Below are experts of layer 4 (counted from 0) of a mixture-of-experts language model. Rows are named up (a neuron's input weights, with its number), down (a neuron's output weights, with its number) and show model dimensions 0-95. Each number is 128 + 32 x the weight over its row's rms, rounded and kept within 0 to 255. Numbers have three digits each.
Before each expert's rows: "gets" lists some tokens that make up at least twice as much of what it gets as of all text. This comes from a sample of Wikipedia text that the model never trained on. Tokens count by the router's weight.

# expert 116
gets: " |", " and", " (", ":", ";", " –"
up0:123179154136166103094158078134081173125075103105083115161147095046150162078121181028143166140122172104068157155134129164085139139115164126164129150183103088144213115104079118139121140086133079137144097101115176115112124145114148155178164128188103115119142101140166160162092121155115175120
down0:153096155104133146139106077076144155133104127129126154100123107148172143179151063161140142182099146170115124164120119141106099084173167172149096186160204173136102133169150166106095136139162174119141133185103151030138121197158137092084124118094103151095104140152134172153156199094142120160
up1:112108121055174086176136123153080189153130196096087087122063144093162121149104175154118127100132181162095108121138101139127144127167080156124125150083160141131179129132151159102152047089175083156157119074156123146163129154040153134153081152179136093150155150160143156067106131070140129078
down1:116143096112088129124089120153172102105149026086135111164147094037086130145115134095163099116134096128140108114086111151140219105120148151077121158157148138090177114110134145172123109089126172149103134160074096133094132124183123092111141142100103153134144114212088127126141146090107155109
up2:172072090182173117128122167075138056117119173086147175131124122093104121103167124143136123137133142090112174128157058182151056096059070148140087094143137146105135144140101083099114153120125124138074127153123147208089115140069141092144089173144113110088105082159098106083137145093124098120
down2:158185119119133053160106102104092167130121150149137144148170107135111089136140074096171110150106140126119121161156149168138125170164163144102146104132161163145118179133151132145174169131173124092155164112119102064125127102122044138069077115141164125105157082100143095071084130123096131161
up3:148073139171113142105182117166137141090160105089132120156147156148132113100097130124130126161108163099102099082156085149217054159120133098156123137142110137090132171101157109135132126144119120167112068127143184122164103142131115088099178139156108107155117103180169129084116073146152149136
down3:040148103119092160088124121115121178109089112155165091114140149121081130196133081115125144118094105139127095078140114069119062205137134143144138129140068189092107160121058145135145096141150095151195126184134098123097179114144172093146155162194130158154093137113094127165098126108177143179
up4:158115134141109214134129114136113161107106137099096090117144173135155154127154155058122137137046101133140144078180209118129078098080110068103199147173131135147131169150090141133112140106119091094099104140130151139134156155121077183135150113098128143163122153095119081074140132120153152099
down4:136183139164139120143118144139191131184149077134147123126179123124162141102079146132152166163106196177085138186134161141124178106140134063137133077087155100087103067123136134175115167151097128101109124137103115109093166101078143161080093135097098113106140157140103134152133146151108134123

# expert 124
gets: " (", " |", "″", "\"", "(", " –"
up0:182138144127149108127161174144059127134180157153156117180130145064189105170136066106110115138180148152175148126176067192125101056109125172145118122086124136149117079102155120123137136162140128095228142160158120162106130157106104153096120101172184091101157136128077132155155105145149138094
down0:108099114092120093132168138127094143075107077138162124115055108139119143144109088152128028154141113167094111106114073139106160104127141161175105173092114184116132126143098138104154105137205095203138102168131122147085116138121107118109111117157140064105170141151178139073085166116073137094
up1:144100191137115160198078108155092167178152170099077129163140158116133117122145068154097141164139161154068077148185103086123150155204046114188148121133128141179127139120144170086156122106072124155225129129136132157146172117161106117123103127141087142174122126125086156145104109156168160090
down1:122190102094131104087162101132163138170073092134133133136191121145128111151166109071152136172109090131085117059146119119131060134164143117126109125160145116119089164063160101117110124190148057076130117128115151154069159125140145149143145122078116094111094125135151203086187142211128137098
up2:154089106154117079146140180139073132131123077114113117177151112076141174084133051103127146143116130071165105129161116054139138146090166145179100164124146112071117165155143090110074147135143110124140161081110109175126129178045141130119163168131126104161143115138052150097173059124130137116
down2:135134133102103136171101088178094120161115146119163079199100115096100124134115179193145154135155116165117169110101165136113094129164091104085169184156107097102134167127128166193113126126091130105189087118133120107198074156153115165102104128147175181125169173099114184092113101166150072137
up3:129081114164133116123121065104152134144148141121056175125146127065161128119173143089151121135102191145126151160123147082165134100133121116147149138157045067101115110121179128095142082126125101147155107100191157106145139123167145123134153107121130165113132097103135074093129081094097136178
down3:133119146140163117113110110155085136141106126107183146107142091141099132139184148085114082149070113134186081178156125110127153098178058128114086126084193138084082159065101143140116185160160086136134126110116229154156158159144119113184102133085163145176177149160181162150102126128111081145
up4:173081154120184106100069114202161108060100184104180110185115134107133146094168109106175158179111050197104179146163087121077111151072149134105140131100157064143143120216200089164107066113129134132150151150156109092112162153101117151132169167185080108208116134093064145118103100099149160086
down4:108148119135159133142110146114161166100117110110203142115151151128123136149116155154103092110129112106151162046131187105132078131069061128167076087161145141102090071082164124131141146084096169139102092120131088177159130159159106152152201089152120111087138113127134139110141145087186136166

# expert 121
gets: " (", "(", "1", "0", "2", "″"
up0:139091195098145102169165137106135149120161149104130139154116166114146142140170130123110123110137130159121144083107154150144128125207147123191136114142118104131113096094093078169148151105153058157114116083124099120166116110191117153134147182130186163155216139130099153109107154098144149101
down0:087153164143184169107160109105096123121128105153125100083150165076119046147152069124098094126071161124063110082139161113097127107135073163143112127074096174068148117086103108170166082164105130117079111156086080151072112083154136186080082120168106056148148151107117093168120138129134129118
up1:122151149147083111115119116176090168151152159163156120108118146122167209115162082178079153189144143133125133119111126110170135104179119104119114146123170158119101103063103092086174110139131099140195136164133174104198124144116162115126112160151154165103168100095142188107131109129162063110
down1:086100084123158077120175143122144118145152109089095119156152131122195148116094145094109083120120058135085117140155100174145178122166152166095137153133157151161150110110208130078078122127138177151153103118130119126183131168171164086160120120134118066117156128157105131141152130130023117097
up2:112073153140068096112155163128052134113131146134079136179114158118084144092163148149125145098123104167122146146128107080089132132117213170173116137154111141097123136114174145128178171113127132104103123157075137114129179129075123090145115144168128125132100159161110081123158079125152144116
down2:092155070099103120101141098145221110143122137084204173094149114107103134122146192142130162156108110149127167121117138129131162163175131150158161100172105130132135079120112116180128091108053144121156076178153092148102167169147115068115162130115186114155094148187201196116105135127137184097
up3:083105142127102128095090130216113152180133120114084135138122118144156134158169144107131167164080177142191127111174104161143128121169087152123090179157154146089172123118156180175121124107204130096151089115148110099168114155132101127081115110117081164129165067116139133108146143166158137148
down3:164129170221113120141118118155162141090112102138068114144097138135122145137198104127185110155161092123086086096112090127140135132130104105171139120156136165098179078123139129162109135122158142104102151122077125122091054102082134114127145087184089089126148108113071183128130153153146140076
up4:153145130106051108156161186119082160105142144095146086188127123078135142071164145073105124124146173092098074115148160208129132158114142127144109147106117102122141122132089077132152162125097093180102164177042110082175112133212148158117155169129086126142091060110174156126130119171149117140
down4:162130128092144171137108160159087038164139125138175134122114151157177096061138145140192129134147125147091159127116139156124081117119149133179103134145188128144129131088135080125140130124133068124103111160118108104150140142045138109140142122145013173093105185131164182113102122106137080118

# expert 158
gets: " was", " is", " are", " has", " were", " had"
up0:146161203138107167115165124200074092153168107153208097147142092130114145078205162146074171091110078159086094108088128148173115085179141114102115108124145136157161158149134150190163075107121143089101123116118124094123124144147152099112122099080142122053115114152143080071110177117143098191
down0:139151074130199066117150146118102159181143098072057165092105119140211178168123123142117144110163185139103161123072129165151097142112127138064115134130174106146136092120150185167074166135121114156129051115116150129173128183141060125111138103168116138152143162126116095097161084118107075102
up1:171128128143117153126138166155137114138135231094106110136058113126134116132129140132124124183105124108121056154126128210109091097130121120092118112177136162117107133111158180165103125145195094173133077136093131103115139115134146115089165117089126109133099124122138088150095104109147066208
down1:090139071101145117101157150096220154156182116195167097113120185073145105099138106147144192135128122175107145129109112127123094164105087126088115151224173145128184140122168129118118110139109088164159096151104126144110148138165152129118105163144077136139113160072133139108174082140117145148
up2:172161163104164119076174159113068101114173149093139140149080129100127172134130144187140187141125138127122085157083112033145117109107121111116128093142068176108075099060094113153137091110096152139111097173106157140179086168149128137079118079114117084139142138133169147077143129155167164134
down2:120138108129091130081096101148084088126156128175137134134155162110171102144148216110127127168071103113090167165097134129111117165151082175152124158123068121069101112124117160119114123145111096119131157162166098095131102172180064188154119135202093182087086165075071132126135128165138188140
up3:170162204065130174143131134108125140120157189159092135156134130143161158102151074089136156071118136105151108155183055145117144101166107158150162073120140142171128061076185142143161172106126128149160115124123103056098142187120138103105187137149156088133091110119103151129090155146141087135
down3:123094161104133147121122057189147123164145114190116098120157126143065112071100084122116075108081090149131109147139097141113130155142179159204130109149109120101111136129125151106054094126105099116124150118146089077166121153103078130168179135138076125043132184148159093130117141145103152132
up4:181127137091144120115143163066140114116107155055118195175108157095190171086103100158160147109164111087162149119142160170105142138146118129113148125120114116097084161125047083129088104123150094176108105117105129122125115160166201212137153168134145078145131092097112108120150176109116164154
down4:157126136131193140188159171070129168130148168120088084123148125139089106059159183098092131114171132118136166119132155148111132192154155147101173124144138207089128089147102103152109096145110112117103167152129177120072108181102149165064143101104113144147056149157088122155130075157125137193

# expert 178
gets: " was", " is", " were", " are", " has", " had"
up2:169109150135153130101162097148134125074114208066098168175182162135141080099159132113110168132143124176101108130126121143099123181039072129125156109076076155120123168156143111145121171138125077149174076129170114126162152134164169143080118171093102160076121132087167109130131130078152171143
down2:091228142116182124152156199145125235166134077089128108160154112172071117114178132170134163151121145108138137144136121120138147164101189084068207078178135143161164140099120107096151157115171104127106128116146147116158124162162125108095183181155135107135145153112124100076163106133163114121
up3:115099160167101105104156126147087090100227138112109115118134148118131159138149105157072086083120088083144121174160104183121163082102146155106119152103125136185115100141152182179167180194207106165114111089149151076146144165136158117165092137180125129089158127098198088153121122145158142175
down3:095125113015142135176109132085150136157141081099170122139144120161109058122125202124188183079112136135061102106080151171116115135164180054191107116117136111115111125137139148134128091145144161134144111159129130081043122140092093187153077118144106130117110161126151154141117141123102164074
up4:120078108080119124134092108109106139125108192119112086134090146145110169114188143116171113174144157162114176128132150114115110145043103144129197133165100069116120161169118142170123093095110121155114164166062128111196178115125153150125168110074108107155153075109119067162092131110150127113
down4:151133113163151188143064092131184100122133106088077109170140223144140121079122141129068093128119119158068160100161092140106103103074163140122102115096101148162034088157156144107121173112186146119114135168087090169133181086104137148122133145120148126136101075099159199115152123137123130105
up5:124111135101127063183130094163165107089101118140147105110173123121087141097105126113119116131154129155115116088131112154191146100155118135078186120106155157150118187111083164102109109063163142140125080137180109123139096137108115129163122172071197143110124147172174139088125126098133109123
down5:172104132086152093160123110137111127143130183146081171168116089150146115184088107098113141145107118103076120159087087118111104083144104149077138112125184108113089140144138158121112123097185137086127159130145096216143139138146078105157193125134099161152114180092102165134125143118134120080
up6:156092097163104102102125131161037162131125193079107146132118190176141143138113177180103193151117149136082123151107103085115148143155116080146153180106111085180141105129093129177121152133076165142121125121138116071119093136147133138157091144165132105163109085148145208117170107116077105113
down6:070126119166124111115147136102131137071103042178141133144131147090212122145149110108066089110116126149153106078148151125138109121130078179108114106155203111113103157089197126136150109112136116051209126137116097157087132128145127147144089132176110121098164160048092113103182121131049079081

# expert 151
gets: "t", "el", "n", "er", "d", "l"
up0:138139110127142135157100097128096058112147093150154143152163186190165105150193150061132183104116095109187133160118119118063136127179157100126096094130134113121154140131097103108096130140128155158147134110155144204154080126114112084066103112158160179109111062142134127162125125144202187080
down0:093079098171142135166076157087144172121114067130103194111119084151119128121139133105135155161161140147150122139092161111066080184127178127127127089152101056161162157141181135118191155170138059180144157117198164082124110053138122116155118136107109153147150162082118109228102085093154079158
up1:188098165148078105154153152114162177185162155146110125116096146095155139096096124118128125159102128079101126172111101114072106155164120144177154111145127163149116147177108184146129154109151085072095071183146136143100082167124085153120202154205131158108081116088111115145110131091099170147
down1:127121146165215121173148087123199168124073049139074186083111121103155171149185123110059174131157121140173126097118159104116063093157136117123103091150080183148159127100169088116068125111137121081128149091095093126051126165104135077094130148103123165127129074099116105109085114141099160137
up2:204151063193105133191104142136103122156098166120087095115106120109162119103111099139176129095164147110114099162151118130075144138146131070070117132189152117147108152135102119166114127137111149138097165136107153074117127122134066151110160087056153148073179053111135071154135115093179145052
down2:109146075132086148081127162141122106076181060136131117106152152143107119142148164108091159123107166106099076117089188144146171146098150088093118094122152173135091122135159049097127104142118139148119116138165219173147088184049124116074143120157112130222159177160153133153093114088106111140
up3:155131101145099096139180157155130153110134201124102110138097088047109190104144126174132127148078141100181160143092080133116120086142142141095048181127166163114156124163157168146021146162086130166130172139149162134116130138119063147122141187125160109118123106088138082088044151119110175169
down3:116087157152182148112102111170140166107099141151140096186137149140144147090100126093143143126146177041118150164114098153091192165141086122190079170081120137138100111183163108113129111114166155127109120115112133135176189107092121177142114143174044155114141161164134081130115115154105118156
up4:103062140085137147151156137092132161138140182093082102120116172113161135099110070126066098146104137075198098129123173077171125115196138076148145088201145154128079159141123167159062093111170145129111112123101206043116098130162191127141100131139097101109154089082100125172149120157159097140
down4:144147116170140139158157139145161135119138145089113118183157078095122100125113122203127086133105110133127145108103069166142139150144129155127095202123186137175103114142132143138136134118110105159159115094132129130189154073186128120119155104136083116111110132107160122104135225147096110189